From a checkpoint of a small mixture-of-experts model trained on Wikipedia: 48 SwiGLU neurons an expert.
Below are experts of layer 2 (counted from 0) of a mixture-of-experts language model. Rows are named gate (a neuron's input weights, with its number), up (a neuron's input weights, with its number), down (a neuron's output weights, with its number) and show model dimensions 0-255. Each number is 500 + 50 x the weight over its row's rms, rounded and kept within 0 to 999. Numbers have three digits each.
Before each expert's rows: a language model's description of what the expert responds to; "gets" lists some tokens that make up at least twice as much of what it gets as of all text. This comes from a sample of Wikipedia text that the model never trained on. Tokens count by the router's weight.

# expert 63
It responds to: Clause subjects and auxiliaries. Pronouns, relative words and auxiliaries at clause starts in narrative prose, such as they, that were, was, which, however.
gets: " that", " was", " he", " is", " were", " The"
gate0:377518496537507476430570558483513490532541528450515472462491539496567542587508537492423597510490499416544524518517504564322568554453547500524524539555501564431498556470531539585516593504446511508550579474504479510514697562521501516568486447539547493500568510518570566487469461513518532447451536558520442469441457422458517616581403475405504551470541559601473599517545523527488547548504463479484557432465516439434427588536494451491479533567552458478459450460490404553521540490502561468537437481503551535401547517461566445533441472424463512495597453483543537522511517454450558503452541450496578424513481504339393438542537442488536414524544559554519493484511523464441553497419511522521486439520539449520549536528445505488499473567453515506511402523486528487455506554494521
up0:504402478432446483534454499506445514490429473583445458559506402481446475486507400508498490524532522590487526523487503420610405521468472488486543498525471452546526530512519442429520438545486501464512371562532465541547375580460469469456555511501436493562416475458473480443434582545549479536478490435553475488510403572421530420429586552505501481520528456388557522549447525470459475459434589546472408478607518490530528451544600576468546533473490498470560504570520485429465512423475556531490545521511499380574491549464434538473513477515486493489475471521390469482529448461607514441579516493527375603489520463622541514483510507466463545462516479460436440569500530517541438468487449593458499522445513477457540478513565494478564594434640535501456558495502430512530531471427503
down0:498478536511505471512435516497528551550524461452501464463501475518484478514450357422557516435478502505537507475564496456470474553491477455484455486519617480453527513516445548436500495605515495460580505535472417388497513385475578555459442431542542473515463341479461576367497541439498555411525462453520512589431419496559544522389479397441499546486486569467379418557457541442560472528439582442455491475548521498443442547513535548513506537526595470515515458534478526497541420516448455487492472528529479454515495465538528517508521441527432569482415464515501467494522521544368436521519483506496530502567503504561546570495524583489448415476508431472538399575535353525479509507464489398560506500512542531526534529456497449581359434457556422473543566533529420468502496508539513

# expert 4
It responds to: List-joining conjunctions. Commas, and, or, but joining items in lists of names, places or groups, such as Windows, PlayStation 4, and Nintendo.
gets: " and", ", and", ",", " and the", ";", " or"
gate0:494516477571552484460415505501395440499472484522606512373468560442491451540508478448521523476500578450477555567463579523472515544515566542569478507574521533513584503507550401538630551425448539501477563473548529500540533578502525507453554561477574539463401489523502476430431522539522497544487600437396435582500431519522523535505479540400518438501516497452529496544446429496547543421494459515495471498485434415497539555461541497493361480592481483468457632424547471491482533577552552512506518493604635494430526572487516503488525570573428530504571451537564521518502584499591574556548492491531581458431448471476429473537478451505482464491588445568516527605497479478477505478448457522512558461501412580481463514561455481500489568533484458512462437538578515574437536481448437
up0:519480549542417529435556470459522453564563491478425466586495460549449546438474495502483505465551433436486442445577501424504503456474436479448470496464507468459455455511434566485403444515619465397512437552499496495500513420527557462558478448482475542465519495441517495603496569471374490493501500512641524448445445460502524512499593458554412534568470454569479497433514543466426553522439550471526515543537497544413396435514496429454579450421464487525495380603452561536591487514492464467540430485470388532534500469478508473495476525453541439527469565551455467521478477574405415463517497539497445531547504531456558515514550587555481531518466589521476547400504468600460469444521516485382452463535517483495543502476534568482483602434521521446553597439458485442595452589490542
down0:381456443459399437577513544559539563473467501499481480426546501484499475522430523468484515415484480492431520572434521522464499526522546516544492400547540432468484444513465447497506495518493401548531531553398500508448531505433461504515466568443578615479353481440443488479458562483463488482488499570440507432429463387569457401435413512500513537478518425474568450428527496477482447487561438508523512502419464447479523499484463520474505421515525431672525523461504520435487435549546460543471443424444497516489457505439439525341575469514575578507538470533531413487515496408529520511519444488431539455470463430490465510528453445448617449476462434511564463546464503509538557496519400459493525596473538531493477534569474438498495418501494481482452473593546508492396532421411479

# expert 57
It responds to: Capitalized word starts. Initial capital letters or first pieces of proper names and codes in lists, infoboxes and tables, such as St, Ch, Ar, K7.
gets: "D", "S", "C", "M", "N", "P"
gate1:506519550511566480549480498490524477529488509438526518563575517444464549500436490535533578475545501424455523479437534517444460551479469531656531511488469444547472552482514409544538400618461398559522526498402467571515472517566526478506488539504520378564491539501507543607433551468553588495625551511464455520381620495604501457564526482574573500451504565489472388475453464491505537500572486443469492582508363460538463484505529549424496519487492526498541553529524493499531506575528598484471638498448524467471495469478486479531463456568495541421537537496418572554416505502499503552561518427571537494477510509552416450475464494505455550500533461483520499505542545485525474442555458481541433578471456444510509556514459505484536452545504537492527578607587433496550434478485673
up1:506461477532530505423527460469532461438433503542495563539480560566445502443554582513417493423598495537560593416458524544476518477463484468503528473516452544523580496464484426426556564556486556551491558516474528481454526480435544447466456507447542497468529452439546553472471548522472500473384423391592587532539509457463485611418637527529490591484418464487598586483455537568500440508437620509523551453510542528436522417431561539621537426568527491553535509492437549477522520523576488508520547368466542432520477519449582464546579504474512468546445554423552469517533556603506484479517507637569480488533493559525530453436460547558523444522508511520467428516505463503480598495479547477462481549540449559435551477533572479541499525449483497452562523487383546559547544488504502
down1:537471478468613513486484539529475573521469500474455430410524529530529522494473487559550474549467494475477481554533512456563490482427464472390403522436544506483414442546509522524514611415533530431536447519594504550488570445542528497446574553404566514348434482476501435511526424531551522537407510589502519540500488480485462529552391466449439469526543475496490575462512472428462486519539485492449378451453499538463533574515507484548549568432442493449403452506482400498432462406488515410509522494554451545562499438520465599449497508559438527560568487560537482489526500495437364473535450537423453496482445566465505483486500457452462530444451492476528526488440461436515527386460517553522535441403405444485527514490525461523577600430522517418523527429527610490375515533497474

# expert 23
It responds to: Line breaks, fixed phrases. Line breaks and commas after table rows or sentences, °W in coordinates, and idiom words such as "in turn", "grand", "ag(gression)".
gets: "\n", "\n\n", ",", " |", "°W", " ("
gate0:517518532499492488511631542530482577501458527489552547576496631483499599466550510417414522436601503505583501489522488409576476588484494479517556412528544454458544608507492489553482553556494496604545452542498403541525426505520547497430504513439576417480422471503468446549549493460466511412464486571439425427533463506536455471489494512474509509508455446446480453465535563515606499549559509455583404477499453511502535527542495417523472459512483479533483559476405528446524454470532432605498464546557507529516481613502551495454531553573424548558517434414560508527426539528490513512532524474560487456418457521519514502533417550572487509382512581558591405466555545531510502549535505574578533487410489467508556405432587560615515433456487460500465525511524481571458530496430514
up0:524535483492459451513576576478469547498428492498493468603484505486478513452515429512427467517530461560490568563549460442559532567463494573517585465398551364481517560562536499447424580450530567581540496484409481545503555437489438523443463480421536449478464415569520514610518490464504520397466539484514429456559401414528465450517575477479450442537478542462479555495474449465575463562496532512535513558495460545480514519508498399468494474548501464534594454456475494513451549455485461590472461579515438342506501613499449533428528543596473533509583524456533451460454516434495501544472553544518599510501557515499528488548468545496511487481605522531536485481469621451472497558545462537578537524477518457501464496415492594570564485427484600510494505442432434515401567586431570
down0:555514507534427529511614490610512553546456586501484524511529456524465471457506517492527529561445557490379494599478423552559544400544551395475562496506445449475465440409479549466513539492489583461582444505524465567471425529476465490491482473492432537403529501526533534580577515400499423512427484522426403447485579463447462531499511501570463469482534559521524527548520382471558468550596418497466568468556482491444540549433560514586535494500409472477458537525499534480512513449439485557437498493479536547422478536405530513502546550499550562472473517493440462568477428424528483436550450534381487504496489455508400529455484465407608482524453470456484511484482541526538481474532519384435469525382488516565505445502486529495452489449464562596397427533606607525518544509474463

# expert 17
It responds to: Digits in numbers. Single digits starting or inside numbers, mostly in sports statistics tables, scores, years and measurements, such as 2+0, 6–1, 4.1 km.
gets: "1", "2", "3", "4", "6", "5"
gate0:435469511419516547468513499488478487591494557518527484398488537433552538497461480478456600502398487461556500506479612449476556500530467429509570422437523437430523477528548540537509521616539528499521552603427420473487549502556541508464546522480464453474524539496511614528541471470500494515483501412508602452428550476542464532541460567460514480456411509461572558486409516461530544500543394432436626548492558503561474598576486569524555592402405463531449522361428533569538363497475460495539561496475470472538442464498470539604473539493432429572474538437528433438508543487512446548523462562512544439536479434539466515544500529499530546502412463532466563472536496605442503482462472516436474473578455505426492487544460476500519530509473545422504416541476476488440537526485386
up0:486444560461554457504468520474551472616476534591570491502472480532509510451505488420561558534454481513673382472505512420442517478514417495509462552613615484475495476546587598532483519518537514472505536523524392452491517491512502509530588463459488511447499473589505573565540410449428468501450498460435558489472439484596492520441506503468435522410401490536584555518483564492524561489546427489484599497537471588556474546567438518545531599407421522484460470450491548507580449517513485489559532441462499460485427574467537534585461490417480480606532555501548463471449417556506510532528479550502439465581497456524431516420506508498528561448489543579484627496467452609493469457557456496513506525588448504504540517518488433459475560491441577427480469579482530485499454534563419
down0:518455476439516426457490569514461570505400523497534481458481431431542559494528607442543595532439441518561493513439522553425515523437461431610653459486440477453520504458569542396456472522489530450496577579431524558569416542563579527431516528515502622515481457465452538554490361513573497483408543527460581522507440535459533505525465453491411499491455533528474458465493539556523489578450639552467479391480525486496546490464503535630493543457470551572500431425431413495554510518580571497532481439489545483552479523483483428492576534497570460546440460433513479500531482501531471420413528461480530615479502431545534478501514521562498557540524565406452534481529554562494441530465521480463463495492509424451527588548491479473517499385472525487457490503407450547511495513482531

# expert 20
It responds to: Line breaks and headers. Paragraph breaks after sentences or headings, section markers like ==See also==, and table cell separators and list-entry openers such as (born.
gets: "\n\n", "\n", " | ", ": ", "| ", "=="
gate0:493499557477540437502503543515468548458420524464572542486530469553491499475490510495487576455537477458574348444484443493449482527500459466597528498441465478483510507460592544579627470586454447573511504356478459565502477442481545424547536476504532399510444517497505512468512637481526541486594440499458476542504532516406600475495527486547456527581508559417524458568523426535560556472462498446524562566487427492498564389461545512452463507452514436514513670524431621550498475516460481445485546548458530567444562515523583538564544509401499478543512581528511378515580505460431504547535490562532517550519487452450443485561511422484517549591490486562530457517509472587477522466588478483481584526590540513520542427466549413468497494547535470456566507497504567516516469526434551
up0:471529448496449513476486534485542406472503548617409485505505510422509460507518546550507417506445575514489607462472534461501510496485572519477487463587489514519486524513441506469505484436538500493546426605519564388513582549477433544454509444494452592454507479528471462486457472556490477558416522504575565451469452482561497581475537490443504432444450448544579536453589583436409406480479501531462387412502561427444389534568508552458543474487513572552495416505512447481490468441495561556493426460487508409522512604480408457417436488564493510442533381438499590434438435554548514484529560442462552506501504571505465437400502616506447494460503435501474514484478546442499438522352471516562419488458440500499514578576462537541476497422525551559485460486501461528491531470556466
down0:415428469488547370567599587445492487526525525552478498501508541479485418534538470434436469529547498505416568587569495550485473467439418452455574434456600507526472641411556533532415405440486444624448495514515503445427507503376487488446448448435492539450504450513520458501672460542491512485470582500504509503558427524467474467472479454482526504506489512568494499564509620496477516537453555500506465490489508492497476434499462593482499483556474502492488434415438596509506484461562514521543554436488496451550445493471466479433520467405519531540500471430511471538511605573559493495548499424531491475452513521520545562523506440456553494531490470571521524534581519503435628446572505444485513489444569470553459495524536476490468528408490499479464461400511528693553481495533519

# expert 8
It responds to: Prepositions and numerals. Prepositions after office or position labels in infoboxes, such as from Richmond City or for position 5, plus digits in coordinates, dates and scores.
gets: " in ", "4", " on ", "6", "5", "8"
gate0:506421534569452447472532473468477441560573499540479556435544447493506505549438502443488569380515607459458505472483456558451534592470537490502482487461485418480497569476463492488539484524458547611529520467481574382486488457597458502476521513486501525523485509463531547402505456489508482444421529523482499539495566477484483423631507534461535520461554459483571517524458530530467591533502458508532403512454533509580482633545476526549562549532488507555495450533477531507553502483541493462580496531500583534488515518543563488511512520501526408487471528468419469499556587506565530400549513475490471486567465567542475460439420536509573590483477515547523434344471529588491571513538545508464709465442544413573479463668503367523479488432546468460506565450476471512453512533468500
up0:487540508414511515571453464528488522493523508492509502565473593508459470471554446577637497553517465506570501476420496441501499527477453471476489464598534572471487440497502542554498480552566441368483444543488536513543427545419575519575551443406478470519472527497453463525480563513496538483504469404467465475417505567504516509371451582506398487514474548500491492450500514495498477498432502558496576492545427499442467417504504510415464395401550507447407474505500438479522478484405428514445494472393465464538478440427499546543416498485440546500443438564566610460430433491453449556543526543484556532477520428492517516552567551482454416440437495476444487552460468510544502502408444515448328544592425519413490501514488630506484504469478597492481536532520620526509516444517472
down0:491451512484452537541493620479453480432492542506468522446500455508474465484460541475473496556512449419524478530513498510507391509447445533581547493500481511554442422545476595524524545429502516439640551491461515568467544469513564581538474418377506535546532454480395407455483545495502411424484482469504498558481479489539502471524493577492477579607473458504478581549444557537447543477592516499451486487437433387461470524513512440542442523518605431550501504531533428418426566466542464443481566533493485538595510477463516450413543472547439552520496473578466517470578411492430537519494453536493489434507470551473485530488519551555381488544403488503556452552486416446513518577560494432510494503606517534479500555447540455652545494629490492447593381486503545458438538514528493

# expert 25
It responds to: Main verbs, auxiliaries. Finite verbs and auxiliaries right after a sentence subject, such as was, is, were, had, might, provides.
gets: " was", " is", " were", " are", " to", " had"
gate0:560612460524421444456551417503526535450371476531466440575528460505415384474541481467547473510458515430481472492534442494586534500514533540504502518503458506529534501506536479499540549545565557520513456567485520488501461496544494480478487457494603494530540453446519510536499452464504484405427502388522489502422418445535518551557445497552512593480476476604514574542511459403609496520546480496418572510468439569469483493394519536508454449434443535557530562561475535546436483589502506514413458524481511442530502502490376543504526587446471500381566517572455588478621468525422455470463468545472492441390447566390533448529475528581549489544537503535500473512554553461468582422590552561485527516518461422468475548464492530642461573492464412506512528472598476551538492499481517
up0:464379580484600493477526533513469374522608447496523525448416523518485581554536519471522521512597449472538474542533544488401512529543517507478476578453578499430507491589474549476526413500351473423397539581504521554508526415499496534492521547541504596546496539451476535515416491550482509582505526560562446541537504462384477552447559507441499454517510555428505491454539571570468539480537535477591505462478467409535462485480522481553505517517434486464402511507649549449548594421530576508522511516534555421432490547540522454475496514538460493565570527499433427554492458540456430544521540464511489450502520436561426572508470442523512437569461488501469505579518479496515429469350447452537465535436450568524573501503510510393480470564462544462540536506462521414579493504561462
down0:508532495439521525535541560497537451540481513560633547614457489543464542460484465521454490439399470407529491468570509433467523479550412568579460460511485417509508457593439465464458446470548462583444570484463515458488560476499532483517393557483421543548463551495571533521569468555535507492456497531525491458472577492562534525482509459506460451478446413459519438519557460536549488554520512514501518450489487528558516402520453465461479515524571532525477533474513468535575545463604452413593574567537547530476496493594601486552407518551387525542530487476568431546487487489555544482475586366388517504624529545575446469545428558469469489602466553471532525505446471483551506504520508497442419531570587426528486570494424469436622580480535440488560506551460489461579523499577490

# expert 34
It responds to: Year and date digits. First digit of years and month names in dates, especially birth–death ranges and section headings, such as 1978, December, 1932.
gets: "1", "2", ", ", " March ", " December ", "8"
gate0:500424531492505561454462481416475582555532479523543458490496421477486513508380471527574578607466554513549494507534522476473537611436526474517489486442554489538491425523422511536550543471499522514494514462521567442504485497516490622529448516465492568509469515387481490564430465618542476518495455502512470519464485540545465491557426473542502529482520463515620564541550472460454451509569402525606457492442497488458431525478543501518572504442365520579451559529494498494509495519530490504529576488515632522553362476466586455585487431484507473453455417547489512493467541470466524551480499475471597547379499420450405545534412558567571574503587474551504527491529511515571515490364519526559473513476439479518464487570526478489401534404434505362521461524478593481469514506573512
up0:487573385497508511520492462579527449466436537517428505423521570486543461476580497501479461478440522538475540501472512596539512458462558508584480477460448512487529522494452539444550411542413428525562539603483471508387533446490451461487524455508511500440511551549486488451542495414575571464522547472460539494588502528460441471443436531571526541525510557500445564414435415503492546467459586420401503604480507475537587539543441508521408470530580430472509553441486463503456533442513484564504433499534387575507529520528461547437474453526488549577497498489485584502523467498527479515494521568584522446592504478564562548487577541413483423465424558494469572511509516487389485511561466529511548402591516464513441431533516528538552491534502477575477579419570342476527456518355542
down0:575501526497498572490386542469489612510602514484454557512503580473534498442515449488504527416525444397519508491543472476486462520432510500424384481519479530540427614495525466461488470524530497482534613458452573480441517394525411532594539494446536579455486490414421593537466472489468472382517526476541431543496454497519470469595451501440497478427557458510485402409464517448527498483454518552553526495490475516428511598576470557529471544522429513470428523497532568479551413446491564493518486470353557582402496571503417564537397459478379525423455527510522524517502519519428463447485438372461502489465417468427531468543538530511437488448469428441501519476499452455510429508498491548468460522487519596443453526513505432473481561491497423513539542549560537575543515524428504

# expert 37
It responds to: Possessives and determiners. Possessive 's and possessive pronouns such as their, its, his, plus some sentence-final punctuation and table cells.
gets: "'s", ".", ":", " the", ",", " their"
gate0:481544515428522435527399533418542509462445514585458499599508432541541507468486473503481499517473383397575344540495494499477414455513538424545471455441476547585492589591449585609462501491538493507498489593465523529518492523457479440440511433473576502451537538527501409490471523506563441481582521485553521592510534574495498428532582483406543486471611488536571449452530508535428581516474465498493447419483444527522425522568573547568510618404556508491492505549469543539346484444558483427535501503541521512454508477562483520468530453485538508497514591505502434529498500469528546567510514467518419618524499446452535548538546453440490583512532516427423605547581467462424503498553570503529526470499559510527527533593456490483502484509552494483606553443529474457535529564544499
up0:457547492503475500520396494443576557465421492495376512529504470485527466535473466495473484485434371530465405451528570505504457466479454526486474439445481495476519541450452558580423567516592537469474469619499493532536462462488494531424560518466488456486477492515506539487499502500495500459524463518513505460503507472409470583493536511483445473532592517518527475491560460508488523555511485516445558479421491526426441563534462505481454645458485529589649457581479474528458441431554513565536437589432517559408551506505321466446458506492509496545456529560366428531483489387503483546499463556559435582518597463560592540519600429537492546557499523548515605443631585452470494512449472468544509498566482491504514501446405521588528583488521523527505495476492417458511522535573502
down0:544576514497464469455550529492468416520531507408534555537483553399463476503527572602479463490527474433556532422529494438421506414445515599462511452541498490555500495426523459496488498470549447511527414533425466499474490518415529447436466523575606455547477500494492482536523424463442498497436580530530530488436364510357572555425499531479552505497511474545453437439494535486468512473576568451553620465463551500532492491506418372527438529457457492412466511487608440528459463444417531443505445441547538481434492546495445478457426539450580466488422456454445431472541637534468448506453497442507518490429462454514516572421539505517474528507465371543514560496579510488401511523496440508526519518500478479432522480418568477396523595499463446502483400552526577526467457478484525

# expert 50
It responds to: Surname-initial pieces. Capitalized first pieces of surnames and later parts of personal names, often foreign, such as Schiphorst, dos Santos, Marques, Barron.
gets: " S", " P", " H", " B", " M", " R"
gate0:564512483523546493494478519485530429470465519430556470470582460463412488451495555434558613590481463585502575528466507518496521419562436517488501468482614578528472483539530522448457500508559505559477574468482480498457582445484556492433537489415567530549532521524535431420492526526456419470481592550537452508442481447501435527371496515452537485412517508426502595440456449596469355543502536518517544451475481517532354446572503586464483511545500509495527490544534435508555504488553434545522466478444480434571456582544604541452524488487461574496513554388554406563438562476507609543540543492478482471573513497465570507444538434541550477458530521461506511391500459502573545477508485548495440526552487544508534452556467459495545534549440368582539439432559461467437532422466533
up0:600487462430574515565477467479550546554467504441572512500555493462466453502462530522513525500504434598600570468446473559425476582453435424552441555476561564410393590506549475526430618391542465543569545522425534535538563593532564505453507534496528454495564549473518555514565520561507478387523540598549536515439465589421528507476545523538478519429472535507558593480547442522492472532530486551517551458531478525499418493474512547517518551469505447462446478445558483429518518471561531589544549516545563486526490447540524598410470517470410593435558472437500455481531510499521559501554434525456513463554530513492544550555543499549504501483499526507393608304521494524577481441541451497451478461569446464419527574495504408551483519584524517500481480433548509527498500526439527
down0:545457510435572533522438552501480501497589548518475517440438512426528487606506465551434455526503568550528421554440597642494452541478503570505404527504530443460565495512510516479531453485475548533531474576496522556424525487529535479531491539474500506539577492462501460522511514413497494487553500527406439580466494542483597466530507451499539484478545530590401572431540509487540532560377508498571507514489541559626562564478468587491468467468477504495520588511544484571519479483492492492497620445460455516481478401422519456471496461436598557428478535571502559470533538493541423528527360478471569393464560541439625520499452513472501539512461498452515495405417593481463521444538483479543574548507537523407542541503494472504465548595481484476449430380551560434520553597568516

# expert 45
It responds to: Conjunctions and comparatives. Connecting and comparing words inside clauses, such as and, but, than, as well as, except, too, until.
gets: " and", ", and", " as", " or", ", but", " in"
gate0:481548480515482399543560558479544529498496548535496547537539458526470482557504512419574454504585453452578555584465466540385372535514505551499528436568452452571385545503411530480522541459406475513466484497448513518504467502503482555569492436535572524501439439512551460460430444431527520519631521519514428444446495441544503412523548415465485503519533493510416431623540559456551501556479503495484495491586455415541530590479464516468505523532597543419480526534519498495431520588433545557537580568415627442483433470475404410584505465512516527491515424460499508495501565496451496519473397344528431507532513516452428439594492497497502539471514471439521478533438544556517551504508568496582522451511541439555499562427551507457512417453467493513502503503511549433529524581539556
up0:488541510438468550482479394464498526469476519553514468448545452457574513495464430516464571516415608500453394419450524498688578499550473421509492507467519463422571467520564513493487473508633525524535510518499477450514502479530518526477481485490502446553538493597453417581586551573441510481412442442562589438538479490427404599543422562476438464513466438505554613456487510533473430464469495519527576469499486583493498508480523475526458494476456474534553479452431498580484428403526446484465439456519304538494511598450533506452520549541487564542468427599539432518510456505546500489515569596490578461465473520493521498475488509458460527523536566549510505480480459463485430498485433442457523574505583547461475484543525566582491602556533527514513489519427475491460470424447440
down0:595442459429390486441388519563520506542516490490513458400450533450497495452586531500388439514522489447550419516499446447596561426500525445484566516527499457506525549429513534545515465476486558418501469519520493474448524483531470453458548459500550549510523465522454466513545552514425554516418577562481507499557472527501476521470421421421426534552586489464522598488421512438484513455519590460485518431403545526557517540521572504476423604506470452437419521448483492522541514445398443549458530513545410481498485531337608438443485524501442578501494513495443423549622506542548509486489441557461453522511449497488434473559570558531441529488479492433485487458513514466515473508459436529479511443560440513572480531540483546547628570537468446622600418442503557545536504558546475